config.toml
n_experts = 32
normalize_top_k = false
balance_loss = 0.0114
balance_bias = false
beta1 = 0.93
Below are experts of layer 7 (counted from 0) of a mixture-of-experts language model. Rows are named router (the router's row for the expert), gate (a neuron's input weights, with its number), up (a neuron's input weights, with its number) and show model dimensions 0-127. Each number is 128 + 32 x the weight over its row's rms, rounded and kept within 0 to 255. Numbers have three digits each.
Before each expert's rows: "gets" lists some tokens that make up at least twice as much of what it gets as of all text. This comes from a sample of Wikipedia text that the model never trained on. Tokens count by the router's weight.

# expert 10
gets: "ur", " a", " an", " An", " Ra", " con"
router:169130104155119154161115132098180200088211147076131145104062124104129136119071145175156119192174107139097159129123125158072165130178118128101155160137162153084100135149082106129120201169182163147137185183098180130142190118154087113128130147072163090168146097101116170097117130116108112106092142150132122150135136134151160153167085153140106138157137115110142116159090206128189141111121
gate0:120085144143168113135133125156116115059148111153163107130134104081089168078121125129073151077138151100108144105126134106139155117180110158137162152132047108159076125134130066158138174147128128129148092134121099141170177159120175146160163147158083125120171124107190117131158125123079134155177103126160110055104081142134136147154159253129128164071062177135136096112075117142112100088138
up0:114121126101108133171123122109115164121136106122090157179137110106158110099107054113177105184160089151082199144167115094136112115088117131057142123102126124129130154111080157143164127140212078160134099142139184088063152088103150073157149084130100173094138100190101220108134160093104110138122119132119108137094126139116184060171121154108116129067135145130168106126088167154081133124159
gate1:114193044114123165140140104178140146119137172119102135099132139184073134123120171155169039102101193119163168159171116138153161121071135160153125085176131100110097155119203158137177067079107144090128099149159094118133150114166119126098090132117158128138098093132164157127089132080115158078150145163153096162136111075131133135127102133153085081160109088145164159126174158179151149086156
up1:170165105125147086109097112107112095101128147088092115093120117118086109101108104117189091114130192153154077082154099157200148085128086157146120092164169107112148107129091149101092079085121118155153153143105121199160130131134104178101133116141118126151084143177198142142177111117163119134156137095151111172109151103091089082065186118156125122143122205169185082181178130122071116136160
gate2:098165162113084070132169109172118117184184152095146153111136130124111158115136175160138160112196218143107166112132125080164083092099088180089134158095163119141126131152142141137140151209102111146117114182100176112107145131075096111204121112147136135205153177130124147104142115122103142148162141136106146100163177132157093134186133123150110154100092125079186179145139174093094175143131
up2:082115118109101154076109133138143142182189137100189123134105132085078099085165166164098047091146141140162159194114142079202091138124141117143156131148136129129148128133127112133159146128117104104158170156085118094104163072090130073091134164137104161139121183193164117110152102064169132112178155074162157085153108110054101143108147100117101140124172085160118127076137180168118133139136
gate3:153143134115115151189144133130121108097154073101143098146112145143153112168080134143137117159131068118133155149115128145143112075132139181091168145171130133118093116124177141134162148140127079105129122151081100129104152177125104124046174113094140166193136129103108138143070115160164079178164144152145030119081121110109071173155083088199120054124079134152120113184116116158151100079185
up3:174129161094111156083086191104101157123138140097139115137081115161101112091143137151137130143112124115120146186123083140135133165183141100138099165118073123130172126106159128055142137108110141157072118159148148109193138195120129095147078151103110103091105137167123075101076134095104077151143204128151079135142117113129105094127200128148177089150144201122142099066137028146176120123134
gate4:173122100113137122123088157137133114094082155104147094088103100155149152163115155143171174165137136148095193089121138103147195133093088111126152099114099159096048150084174119139150200111111152108135162085118137109148165113116155099139130157187118166148171063129129139120095173093193135101129158050104150187110114171176145137140130082123100150067141072178137080136152139112072094152107
up4:160143101076165179136099099124130100105096173078149112107076121174084136093165121094114132130138137103149155151175133080177102141149138160107136086075096147150182175064189080127164111132135112152149102132126069082112133136125158152165102151130122198123097033142177107098150106170160160182135166109069131091137096118136133105099087087149104165115098109151114141048103117141083112105133
gate5:143157136107116155142180198121151156099086118173155147117101167137127133161095088108177133177191160152177125175167147157157137108179085108133179112109102148130128165093131074055154138141131082130152155108070156158148167149072087094113134118110140125113223168141138113111152120115148138169126121151149200174173097142131122090200115158155117095140092133127088162109110115090132134114209
up5:113135114122161122129118156106066097079132101207096070058120130130119109096100131055126050101182110129114151083137154100132129141149093168122137171146112168106152107166175112148128153112181151151126173104181141126141102127110053147096135132176167144110140096115203096154073195121089132123117073124117111178104082124130137110090125146066133071087058140116116153117131147091105140145140

# expert 12
gets: ".", "–", " 19", "20", "00", "–1"
router:142137160152174163125063180099120099124147141113100141114103170080130110162143147151118177087134110136155106134114146180100134109137149124066102140159075162181101125110084139106152160112145170170125152155079111179123155144123126074132081145112139104227155104115192171118141172116116082146147122083114095149146073177167123073079118136194147118116141057124148072146150148104110166188092
gate2:125140091125122073107126159113117094114088108077146119081107070085153127163089143138181114124165117070223085110103128162137092074195071162121154140148163155088096145163132089111105134114064094145143077141154105100085121121138153088137113132128105161190137120136122150099110142077135093165153122187114102172133101140062108116065147154186155144121127151144190176108140079167108114103109
up2:155139130114134145200133122154185189145160182146131114151135186176125134085109189110120111115065139160108152145126059076078129093087145116134150173121131066151143147094155185116076113146170125149125107128087193132123123047164116109152168127166164127110051093148122061067135122163102164154146109122106088122131142066167120106178093093120109107128137116136160127149109112096163161155136
gate3:120160163122127143155064176135127160110137110163111140116195063105145112126145151151166121146127199131122108133147139101099143141091118120189131087163111111153067107111150151110110145108166121173099075166180124115126159097171149153181148122085156122191156176109153125084107109172113104064066135088168106125118135044136124173173180101131118156134125139116143181110145142198130190109194
up3:130130124087095103207165145139133174110099092117153161106164097124157150133109102135110136054120074133086148130132046159108134096107092148125130163148158142156186159153177099102124166074077119149112179093127082110175101134096159093084158161128081090148097072121135115144098104119111166182137124105130150128145105181119149125168112130162117128184176130052150091166172165082083162148173
gate4:085091182081148110138062160087102114176115124082125149126093099108145119132087129145102124093152188137092166093134143033153160182054217121140134170097104190130102157158144145111110106104137170170120123166141091086103136137125126165163118063122146091184114143163083129116137138118140162155111155152116147138132150119059158130111150114072131121101156117175150153121163119117109203144173
up4:140137110110149135134154143102083093069085128120190141073089157095094093129118139154167067110108142138128033116118150178120200121139091121136103178153124087132168149190170137112168091182072123083106135127132144122106131109084123158176117155153116088146140071087134122134150086169157186111146111131117158114097196098134114081148073098099160105072143104131039143106141153123132101138130
gate5:181123127142092161140098156111122170154107171065148139174172132105144133092169100123139142107126079098125171139166103115150164111092112156094128086138092194074184147154102135171123153147165202111175126137149164166092197125110150162094086153136107110135193149039103118147142121107118198114096115092128138100169108176172109159087147121099147147131142095151132154187163088121102152176083
up5:085123120120079177145119162120147098125123144102139156040119092120132109153107109151142082126142108131104164197169162126083108131136109165096118127161162113152190146134121145089185131094149117126043102061148147143160172150127150093153137119111099157154171136122136098198125120103149104087156107198153116070125147143116097082100126063184135168147140105112201140116139167110125162220145
gate6:104136082114136140182181140102088128126104071115138162105092128056055154163150113144182121139140064138173102132156159113181122100105136153116136106181140124135156156159116119112089158145124153176118116090189071205012142088169145111153106144138119128157105118166107047112106148089144102158169187105137112163158110164134117142107101118162158146117130089119130075124139146170103155124134
up6:116075160163175199076168127150103131118151115080124155094156142096116131168166154095132107091146116166161108172105156157202158111180108146114121150194143097107116133153106069146106113087123132120098125136128117124156146157109168100073111080127150051164103132069053066137120079136140185108093170180098079139126084134055101124163156126116102150160118159123162114097138152136098143095145
gate7:129198134141124057104151156152147150178103080039157106129179159115167128121082126131130119140073090143114129135181140120127135165165125145122118165167144181102154135189161109109162119082154113146143124105125157123096116110121109160109123153131126155109168143115188137120159125160076181094166114173086128201101077129100155140173119193084097145090071131160089069190160098120133182158139
up7:182143140159072138106070146116113255149158145128104068080171175086182136133140166121059038151110119173107115160107122132061096119154095135139133158125140137161087087103135092084116127170099159182098062165137149092127111143145145101113129128138103117139111106127088164106099153149130165111156146084141129150131101156141127131110148119189118133119148136086122141149135129063187128142135

# expert 23
gets: ")", "'", "\"", " \"", " I", " it"
router:125137080081138135093036163103143167131132111096148098102109197104107120090131116165122158173111105128140129210070106133153104123148123167153064162122087153150112191107128095098165153143131108141193106154087144140092117120113121118104112212111107085147141105092118151148177108120121088127091139053128099119124082094187128137067180134126085113069155095133117119185090115144103146138173
gate0:144110132101166172161149065147170115126154084134137144122102153162070080130131158204076146090114144157147073179149079117104102099124115140113114192163161159145094132189150109115109137052155096155162139117130159132069163130088113150132135148141119142114162149118174140111120092124135096067062107100169108166120114100140143176072073118135076130094102128133160128081023140158139124108109
up0:064117212193098110045124137116101155158213121152119128110130121135150148158142105126143154148105154074100126071109124145163110145100120108142134137128118136172127100153126084161094175122097139134127194086128135204067129130127128126141095115169087122131163101155153096149158171179116160077147149147098074114120140174072147073057110123111129112098133155135145121072179128145094151064164
gate1:150153113072162178112188115155110108128106155113038203168151128138153203149154104134156092196131075092089122087094133129133118140118131131148123154165189182148142136191103119109118089120083140153091136176125130080175086107101095164122146154089104099157195141143096108119145110132190117139106141128121155120086058104179160127138168112064134125128070141161157132143149136106152160134097
up1:096130136161136149118078100119164150159066148122187175129125114094093126112148177112162100135155117210129146107170093136115158085055171117084124159097148124134116123104128080143139152122156165119125178125087143085132168155110060190080081183156075117129068029101165148139108146157146153148191186130109103136118135151127098159103123096150169147099086123098117136122169131110117133129070
gate2:108085144148150099164105103121082145182092135180147135186051125063141158131097126150142156106166166110097188117077144145132099145141128115145020107133083138101127154117108190105138125131141126109130095139122113139059124096139120108123121133173177173137095143135105156077211138185114157165135109045150142089117123120097158108166107144110144142108107120086145189102182135072137089132110
up2:105156117145099096169105140147114151115103146146099152097159168126137120106154122136090109091144134129055142152108148183109069145107171199074141110127114169121119180063132160077157148129090083069143136099111081176108143126132107203157100184138107154119145156114125094092076057161121160145123130138110194061134101060129107105135155153106147072074164101125115128156128093154185098108091
gate3:126098133084141072138165078135137136120112141099187094127102181139188200155082116127139192155172106124102118089130075125144123135130122147169140159128112181113153132138138072068150162173108109150092158084135159131128094163159094165168149096139111147129138149127150107206155139122143159139115224110051126142117096102161102119161129090171175144155145119110114058131162127163067112106076
up3:141177120139126114147167094138151165104115114061171120120117147127135116165180148127127123168117178145115122090123124055091139125150095084127155090153130091114119104135146123237089160076171190114151143184192162111103234154104098162143169098134077111128099178166125091165084137141140111143145113118147119074131129165136146084112103119174083154101098100129141131145147090160085116166084
gate4:080117153116152147136143102125144141117134144138161136145145148130122114130157156142173143146090111165078125102129119116077165161156110114087138073098100099084107080156120120097133196142133150125207123070096118104140097138145125112092075120156082106148205119025084100113190145222175149099105117148135140135154073129117151140175152136133173161105106126137107190063134147115062147172117
up4:149086149177168145164175193136159149133130106144137100140069152080157164129098187165108114092128209092120123118144154130079129109100131095136119133115159118065150064116090135126115021077155142118128076143118099165080139116115139150162083073092148086088149155180129059140151121107138147113097142115117152164145167119134143175128162121108118190145114063104092109111165140125144135091077
gate5:113120118117171131129132122151143115132155144123101133118127122151109172153109139157146143203097128057080124065130145112162148127109087103134118125137137200159157189160136152138111141114098112121164132083159095134180136134132179132111146159060140160148144197223182123161147086112114073119148124117141052113108057098160143118087134104160159090145166100193094125175155175150069165154169
up5:174077094152136140123153171123132164150107136130083104148122159080165148148136158158077129108184166141108128181074084127114129122124106130188102153164145126090143121135101130094130087171181142104128095145152136132125165171136105139163094127157134058110096075065097121083109153136128160094102079083124088136179159132080113187137086144120079217121132104140104079182161109198137161072098

# expert 30
gets: "k", "ce", "ru", " K", "tra", "ate"
router:159122131122147094147076196124147157153183155128140127110110126141177095178104149132137144113149147143118131109136097152135137098143124181123084123069105163130132128140108111077071149169087112179161158096125158143121173144144134052087049181100177088182181173084127096086093100202106089140147099131103135127129159080167118065158101139151125088112113111149114117172082182100086165161105
gate1:157158076117144159110094101155151105186180119105172133146155128125114120108122099123105170135112073142134159136148143098136128138164102115145111057135156129067127118102132179067104067153116131166175110100175145160178136174093135109048115161111156142165117103141148125141143146109126102076133176162132130120137127144178089083196025107160101154122139171141124099172123108113032157094093
up1:160148130160104136146116125164175157125110104136106111066132098100132134152163192108089206099108187079091183163092169149114103153097105112157161077153187113133124166141178115126161128103135092097177146139096146127079083109174150197145116097119140155111157101168127124128163180064149160077154115074131216149142136101142102115134125172064133101113139165126101103144060146130110141122091
gate2:203167079123135159127094122116171123087127114132094134155105107156190169205097128130140120160134091068180154093093161140105106122107065196082063146088101100120150127157108178088142134149102130147121128142097107129093138141071091139114118138153156094100126067077142113166127126172123151154122156135174072131070165126112117112115166114126109075154230165141117163098150130128119091145178
up2:077112136138107097124135089193124157082050162156114147133098149089107181126174120078109152132176140146079133084109170123106154106102127175095121149155109149131166103122171134125085114135136098180113124118106053157152155228104144145145122124164171054147204132128158138108103156115129114104114133114070095155136105128147169060143124180088110149122118132187100092113113150144138104175062
gate3:111135145109166104175078087168096128118141153099191114089169089128109127139146114154083142152142145068087167094106163110103116148101149088153124131077175115117153115118137135070095166111126161164114143148117149095082149120120099070093084133055165124183082146114085092187139067151064136095151098091053119171111135115139137157114113190129078145099171149052115134170091145125119150157105
up3:059063106138142143153138131129126112130127103099114148107138149174155192170132090111174127114086129195144067123113100085158146094141150122122128127161136116147163083141097059129082115184169149178069135197151118109113171093149108083127157082118072150142120104082124140122171124175119154129121116145178106110141142164164161153149135086147131140167073091125134129096146061177209176095089
gate4:131121102117163062127120119121139138130114201147108124117140134182138108114139196124104065190152137085131117114106132133091118136176103120066101126127131182136145148099156124097151148129080121126161119127155162151153156174153093115085123138121136098136075191104148059152144063110120165147167132103089116131114092112092132116097083135103084195032181152150196096174126139086101194171115
up4:107112148142116111124098060154180106170165104145146128151122160095148125111117175192081165181160103130163159135095119110145116132123136109171097137126069138156187085112163156109159124179140147161084116141159083153132168087146121133124076137127099115103120129127100147107166114141200186118100133122138133098111087145038128187166127056093131117115168098111133141203165214145072145105160
gate5:141164104118107124083134157111162166133147128132070153152139199152119133118126134130146162124111075097151139140124169134090159108102089146122105117124113174157106149094102143078124164162110179200092136071079124076146168118131145188067124133167205125151089098090139162166067136113073101164162148145126187108104111172149063184131131156124122132156136201138093179141105133121136108122212
up5:127148163106121166138104097136145171115186127130079152084154172163086094117103139154092131193094080199107131106178110154133116121114148155095085111100132065095109128172129186122168135123139076123067108137089124075096115151100156103118138117141104119104089137159124158163072095162151136144119128109121098115213109146106083102146172121168143133148169146132195114189183188062108167120081
gate6:117180138091128088132099155100124116070190126093136140106136132178172129151167130122131160105097116210086152178122128111134145072152097138096125090112112170102134114124179146123128135116093095118144119145158172172090106078111133044150159170169156172139105144107161111205161102162128108126124149127179125126181116075221155094137115106135074073093109088103134158176151071130151129170140
up6:163155120174161183073212139080138117158125117132189127115124128153148104130205134118140097130102117115108134185152116141147174070110132079103146081116119114122101140113151128118154137142106166178117066194142133159141101147150168133136144084119139078170071187098151166136108153105150139133130168084086146079077142077194158128089113109202083158115111081162160132132069165131154118127139

# expert 20
gets: "s", "en", "es", "ill", "ll", "unt"
router:143139126142118124139148119138195137133141174132086071151098150047182126124040105159186138133147097100145145157167103192131139173154111145136110165180202164141071156186118116124081116118118137151151155143137120102096185138182112112133042161093121126109107111116120137121116180123135120099107072085174093099142171068161120083161114108140109139159149071148157132136092118096155126104077
gate3:167106099117102119121069082161195126050110096129149110160098072090132100176094158132159126146181096126067115090100102105180156106104138172142161156125167102128122117161109184069068114123186108127134108151160147117131153140154108149114138113091142085127111149086119151164148166115043097124122124110153082140095141083129194110178118145141125130124135107085087119183130130208085110188119
up3:111138111112178101126112091119067114104159151156132100168164203169120114166122102169157082146127135148161111123148122067070126121140129141182146043055140090116093165083100114143181133135134090134148137075162098076125095127172122126168110139096086099118149128156134085076180110134151099075123112139094187119127101123114133067127093120161120139164190157094140176186135108139075069117146
gate4:132189142142152117138196155130132084119131156133136143110126052149124135093122127132176107134077123148124125099224166107117142082069142168116048126083117156139107103199098170097101128156135143118125125121101101134163141161127160108126116154083122123066084120163131153092169136134136158106094161126151114093112104104124078089071144075164103120105133074119163159158187178074171134140043
up4:138109118127169145181107125069079133112145090116145091110110135114154091117160086155150107169151184113187101159146073101117128147077127147160098112152165208133159058107110116185119140160105155125156077106155195109112077172132161146108061116167095139095181096133161155161188117135156130102123087148163155123130158093115112149151140133119115154122122143125139161121149150106039123052198
gate5:083109154139140151087146137119183148123043085139082129187077161107121149104124113190130092087114155134091121074160116185128193187109128060147153128120119255139150123130121135108112090079136100135111140179132144086162126133188140077104132158135097149146101133085099124112135090176127144141111094146139124133130113168158160183112118140151164061102166116150154137144111090142147144137176
up5:088160076129151109128135124134084117132135137125076151110124164169115088162128158178125065167149146111141160102131098148091160127151098101141071129141133131109079136145115177130093116194039175180093119119082135136112132101117085143131162094146075121163114156098153083128108090165135161171127134106055150137155110108121148114156057045145142104077122088162130070166069085155162110182146
gate6:106157133139174150150111115153146090130125133152121172153156131126161121187150167154165155108175106082158098156114084128096107145066096167122111093132177128127138061106105115179132100139153178144116158092151106183130141137152126132209141146137105182210119122164183194145130133109089105041172095145130114095139176160115185122099128139145068099116131063073133120151145136137133150145055
up6:065078123111153114141099133108126140108118155088126113091104180136134153148156073116194138124090075146132110119137131121108092111193128084101145089089105074115163058153145117098190120082092145129114100150168150112076137119124172109124105103192085129110138127132173131169123041147158163154120129072171205114080166092112116122129190112167103145083109172138172111106083125068118129100141
gate7:172103146086124128175189208170133115148117120139152144107119196166164132091170107113096202185096119038133142120174098185154104134130100099089108149124169176107130092086147115126107093201130119112123129126104138092101095078137070144134146141092104153139092129136096130180098174163128127086128152110110180151100113100101114062130138128139144140094126149133148108170204114112120205132139
up7:084130092154148105129118158107151178149183100099119136079153137166147173116144140132096122144169184116138179109097136149139103177089180075100175172137074119122119097054152132131151070084144121088125112145145182114111130143113125166140079169137077121111096124114162108123172109131140163095128097148196182107114143112092093172136227079135138123103080113135158187104135166069150180145155
gate8:156106137137159159171117110156148144150163184099150104148069078110040117085144110105154188174113142151141131146144082097143109168132108148098129093107149151135122148160106112084131117186109087112145127053046097094101148130090160142147101138085080110117161180169125117120195137117175179164083102142101147133167122090164136140130144179135182094135127079088120147118202152140143185116093
up8:113107100125150123132123125116109111070125054131127121102103187118113168080125157132187140142119104170037145164120093134112135095091094154087126115092107146103082110174153052078152099093156097158096133126139138114151105167129148127125048097124127153140081075157091151070176117135097141140112104095110092135100153177159108174150107121183166063127115136165139130089145126125134192048083

# expert 14
gets: " 1", " 2", " 3", " 0", " 4", " 5"
router:151160128154193115126096117143137123135164125101068082138046151106143124141074150143127184119177086142147163151113173121132128129183151139065086132185165152186109128135100105112095144157131152154134135116100116158130150114087133069105064191067107102201133140140186166134162107135149106172136187071088110151130080161178085169110128113119136105111125108071126125132144085081142184140125
gate2:113116099087115134141166059105112116222137166122150095106075195135144170136114138147115149127157131090113156140157146106146138162141109121176124130092179129117171158118169137117164085138136108127147152114149163159097060090159126102146118106174122114171178159162136161099140173172137061112140169077098118132139174134117133085064105170072169166177141063064140177086178141109144128091133
up2:085162153164128074140170072117060115116150181162086117073164140180081146146125080119145116186172098132142176094151111132136080183092147093123162163190136164116125151081146167130115115101138061158134137133095156123103178099115129123142161142121129121176126170116151100099129115124108149115100127145118157069126176109126148118127209132175164148152102146186108072101150116141135047057130
gate3:136140070170146090152136181107184132154171153128102102090127107150140127144139127164067118154116186105133148090143151131113129141112113161141205133127117120110147108129167156186132160124137211153164110148138113091093130149135159086137123170136112204158128094155134198108150099106180181157187078141125100114136062132149146174163187089120043135164106125153165092139082107194120110142126
up3:206118121167109154114138124094111135120113081101122169121214183131127096140181156132118135136178159149148132144042165150098122110115147124129121104082155128128095155115102090098116108094136175102137128163130100102114163116073161141146089155091047090192100068113088170107073178130152080164114163071140136164127158136146124115128119155101181130187192178113072160136110126162142107125130
gate4:161076134121141115191198092130116202166152112082117178173140173130084146093128154116138122204160085163132152130167155158087164118107098129078128148133047137139165143162120173135183121115191108152100129172099095134092119127121173140145113098148087115158123115211093152138128153101137136120127168110185104114121166140115087085137137080159162158109156143164156098112092093117176074090133
up4:108092095101140096163162103123150167173116106151095145181053140124123135120129149127184166140174151137162140094137082125091154065095146157170129126154096148087150135159184200145150124077084094134171096146125154089018089128110193127133096098123107160139150137193132115078133125154141122129108156095139091098128189087130108126122127117091066162176139185125167092091086108124105119131143
gate5:100105132157152142152120129160117081150080165168173164161118181164122163150104101101092154089188106125134079145047117118138156102140118050131136185040109150067144122107127163098146106145083137128179126157146112145143097143202173174134181163157103101152156147073091168136150168146117111172104122111112106094147138178143103097080096185149184123182128151172108141134123144152106144122134
up5:182188129170052142103093178171091084143109142067173135124145168115127128137152170070123164122162170129136120157065111142118177138120105084137148135135164165163103137098120149129115179098095107117115139059110077112059157092123098111163099099144145094129097157096130143069056175118072130168088146154099104102120062147102124090139137098159119107054116078126139155120139152129099145094121
gate6:135132131102111158155126160134163129104122196176127165096201138140052104103120164114104170158152088168171071134090118135191098178106117216113123130072075105120154175110159138165098130084121098141129189214080129147129131063134098125122139134101116112122168102104138072086169115139168144152146142112128145137118124136192108123143155050124155136155122138104148165064132115152135149158155
up6:140169131116177103127125114101100184202150083136109157158117141111119184134136157157191098152150137154087147169174101141125142152134116130112108091102135147100124123101150174086185119090170078131146126108126164117100122199052133135119108105074166088085086121209097101121164101140121127129075111125079089119127167110118137122113175135055171183169167105111157065175161131141146072111137
gate7:136195119107090096205134146087171069138132138143147107084070112087115093099105133160171202143064110168108140186135106131110127091100101095096167085101048126110148150114155156152123121119165189129138134147086157111193149083156174146118170167137151115133130112101091102093150086146089093132095126152095082161104149156119061136072103082125109086141134171131130151135128090090144097153118
up7:153170134154122105110121164100094107115179146160146159149139115114065139140115145138198044107151135180123113118100107160108162186133157106114184184119146159086074112096184139113159199104133129086109097117099129135106245106096105196146105151101160159122130148143114172114112101181094130090184178088148117130094114178117141118118148140123124123132109138111156130085087139127122093128209

# expert 0
gets: " E", " O", "A", "E", " A", " U"
router:141197175117131136116090165131169112130123110107105131086115140131135133145113166105217126169174145122149157112103140151148139140111149167089140125112112146161115120115130060120091119119167166157141091118155135138079157136205116081138149167068128093176168131054146160053172134080084142096077197093151102172112123117166087131124125152142139139142123139089166111114037154121072190147132
gate1:152193156101142119146121086130021103134135182164135153096105118093139119118139119122166114136097143094084112080111110130137180128163107122139159135129081147187122136144146085123122121176122137110117149106093171165121125163135060124072141100099052105116180165060107124140171117202106111147167116116079111100157108134130151103112162147111108077127176159098161115105049144132116200086181
up1:099120125149130144128125190128151107171116138113070167089173108177146147134165089170110049086148133116200098127234149148090099055064148158081150125088191162097088114124150105097142136124115152118140097170153137109097148135102077098161174162152166154179087121080168137123098166092163114140158121117135124128128125121169116128146118104155121109081123137113146109154062179180158141108130
gate2:158135133054130139125125165093111153151119133112156051089143150137111192152098133111126158084156148105106162216166133125122154108168134191088115145197119102143106078122128165122121109167135124114152137140212151116120108136111173071116159120107123107084058143111121209098138110112114172139114159126196102204130114105189128107110100149101115119181144134152112162092125105169135067169142
up2:133153147169180177099136143179146083155143112118135138100112074138131091147153156133125134084115166092095190178097171063076156088151131124097151178129173124114176075113178119168071148139124119135150136104163133143129089104154084076085096138145143177137048146151103151060134148213192126122156130120172126140099140081136128171090156125132077118176110160167155110156124134082113148127143
gate3:101161157139128112094180111124081067098176109062174097073113207144118149140184116136142053134121125129129182156038139084142127097145162168110175139113099139121144131156089092075123121117153105107157089120143120160167161158141177136115050072059147128119111100083112080099118094131116129149116161149150111121096118137114145082134144098151120206135130118112098156117147126127119207142098
up3:132132148134116072150103109104152135100128099143142107118135139155108143115148114132103126123096105120169082150172057137097178089123085124191132112133127136144121147183088160151168092145131158132134104120126128083090114126151107041178117211131152069136067110098098094167147122139118082149072038139145167110068057116050132116170086139106146148125118100152102149150172173141186115169131
gate4:154157179136117140134139158146112104149105113114152193130112147130149124171130062122141142122077062139127165108061116137105074118086199138151113180140120140091107067076092070111080157139085152151143119108086082100152104165185114108157124124100154102182116191106144153164172095148128126091100119149077091066109106224159153137160106146125135102135116128095154097120153178083152087127123
up4:087100132124162164084161089119124179110134181180107150158158096106116093124157117141107206166128077138140085151142099182127148153097144110160162165082156087098143169100158086118113176131177089112103101166112101136170134106125102122065126153129132112111154145114122083111127072057128126077122094097081175178166139092160162134162159045133178171059112119150105125120160103082142165119125
gate5:068142143080117094179158095134166140076119091091154135110159155114122149137134122108132108082083193150123112172046125107086157173169114162164137129118109175117098127101196168116110072151110087124153150138068172127143113121106115162165101148112101108121140121113167068071109179136177110089108163159147118134201109223157101140168087110136148154072161103106164147146137093133151115155132
up5:166107111196169117138133099182195120134117059122136117137145148103093153109076155109086132122088119117087082174100167121123085160188140109128095098120095060064115166104218144127173091101134149120166170131160110099081164103140127123160136157109096159107121150116103132076093175179105139084110185139106157150075164163096152136137127118176103099148133065094158108156176122120155106152146
gate6:151144159120146146118099145184146084025151074125130138193112102097131140125091133150151119110063130094135080066140104103192163127049202129094084072126105082114106143162086121140135162110145096119151147151118117068115156150193112121131150141165080130120171143062140145131171148140124138106097155083138151116101147129178126129185168132150129178154156135122140177131165109076090126156100
up6:123102132146136064079162119145073133100129178118115107073092103142122098113125128175125111170088166099127173142077117075136105099094114178139153162126109131107103139094095112149130086158135074129121105092160080135104141117118149121118164075137127099130116114209029176148161128176145092121102116117178132097129125153103184138089164140143177110043105156136123131181171152086153160209104

# expert 28
gets: "s", "z", "ia", "y", "e", "o"
router:096087100064151104083131144159145167112150117096139092159117204112190172115095132161147212126192136093140097135147137112129143185163150170148099165183105118129139129157138115123074094157135123174151104119127111133138149156154136071124088193130133117098180100122143169140093119101136147167202102145129085117061083130144064125169079186134086153145139074128134135173116135096094174129114
gate3:135166110134124059140143110156135119118111128169201104138130175123153085150172093140084101135179131121178140109198136122146091141125155178125166194134147180158120158149131118184114128140122138126103119125111102134148107132126048142140061190093111106137161109120127168120061150199133122151165087157148149102104112104110075065103133167105180096185192142137121109162143077122075169127172
up3:150138119149128157086077112133132176098092090144110106095129130168096126149159130124167115100167099135081153093093201156153089165146114137141140166108121165108161029163110120086138105075133079171119108166075147127122157089136164079112149089113197096135136109120122070137140148098168150132132100057170159066148105150165193123121079088143149174135102096119130175100095116136071136075116
gate4:102101076121169137134118115173149112165128080075109114129099106163116082078108116173133128111153139121147161049147140122153138159151151116041109123095147086137154077123071172151112146067109128151085154148121109089164112137140147066103169176103152150081148120067158149153180158149123154124143148145152049148072115148118152071096119179155134116134136161127141162171127131093199205111113
up4:077127112167158178178133192154141129141120146170129115093087088155102125138088158114114108130175126101043149166156146127177125103164157133135098106120121113177180053077189133156134084058139128080100090096099119143133163087157124163113112161111130110185093130185154160122130140135168108126171166129104095111117130096203099084149190133118121147150174156087174123147143135149074097089132
gate5:121134127124133154035094164149151102134123151116168099107135109189168165147093142130113111043166074101145118103173132081071089108148177127100131133131161146090103151155160162106117231145071097112102132083164140109134161139117173164112123163094104139117130117100147168114141112169094121140184162092139116134123149105097112118120144128092134151130076150171133030155162169198109078123120
up5:182134097111093194109104161124125122129195102060132151170164191125143080133155137108155165128163134113068090130141114089178107106094165104166149058121098120195171211094114151106119177121148181135212127115098148096160094079138151089118156159104097144114115078147127099155103087124153149105148093153151092114156147143143158153150136130144111112086145183076105150125110170146133115109180
gate6:114150105085136156116140156188126156105125147125098092115145228138118135112092104088154194143104117080155167141112173133108110158094110180105145231142094137187146138164150114074135134079104115152115093098173104147141105153127104137083177125104143086073120093156153170109148093151161156126145087133105139159124135212148051118064086139116109089084134160162083140167105132150110129126131
up6:102162163141075075173107161130111149170183180111145131147151126178084115156087152075167076159126115157134108199161133102117173118141163119188147132143095112041160051083149156140143137168123097134081137120105165154186139139084093195133130133091094161105093135130118092128105118127158098091129106071111147137106118112148099090117113092175168111195147145109176114155140110107115101187132
gate7:104149137141117113162187093162166103119160126076115088128174149142073181143105131085163136114082162189165138167097161116111138070114124097109109147135140117100125117101099125149205112158148136182206131065143130091116119188134140164174176178161069091093124125169139088062125123162122155129108102140142087122073123110151163175144098112073081131136116118169095171169133135174149174102114
up7:115122151187160105146115162174173133147099111115116070125144130154155165183113126111062074117135154094099144066167116144124123196101132109194127097109145092099112148104090111129163179145059123123127129094180110147077132127131151159118151129126115148132122102095130090114080100139063169096093107057115099123096129117212117096154129153094141117165188132085185167099117162094040145124121
gate8:120168126168155155160127114155088123139116201118140129137119168109092111089071137114162182073103083096130117143180094146179137144160062076156116120146168131148189209130145092168114178102176183110125158083152176110120124115126114174116134109131144078156113107069076184150141143158174117105108141146176163128104127137184188072118166149120106103177096117088109123158127102129086136147165
up8:102104141106123037083127073146150087102110165177131147164162085137124105133106129110127127119134128134148116141154072093127136089089217144125034077130141094106106119158095058133135082159140136118173178109162137108115109172119121154117114157171103097124125130174127200111093120151099136081120161087173116155091151097134096157174135118152155157121152144149153125137098143069204193169094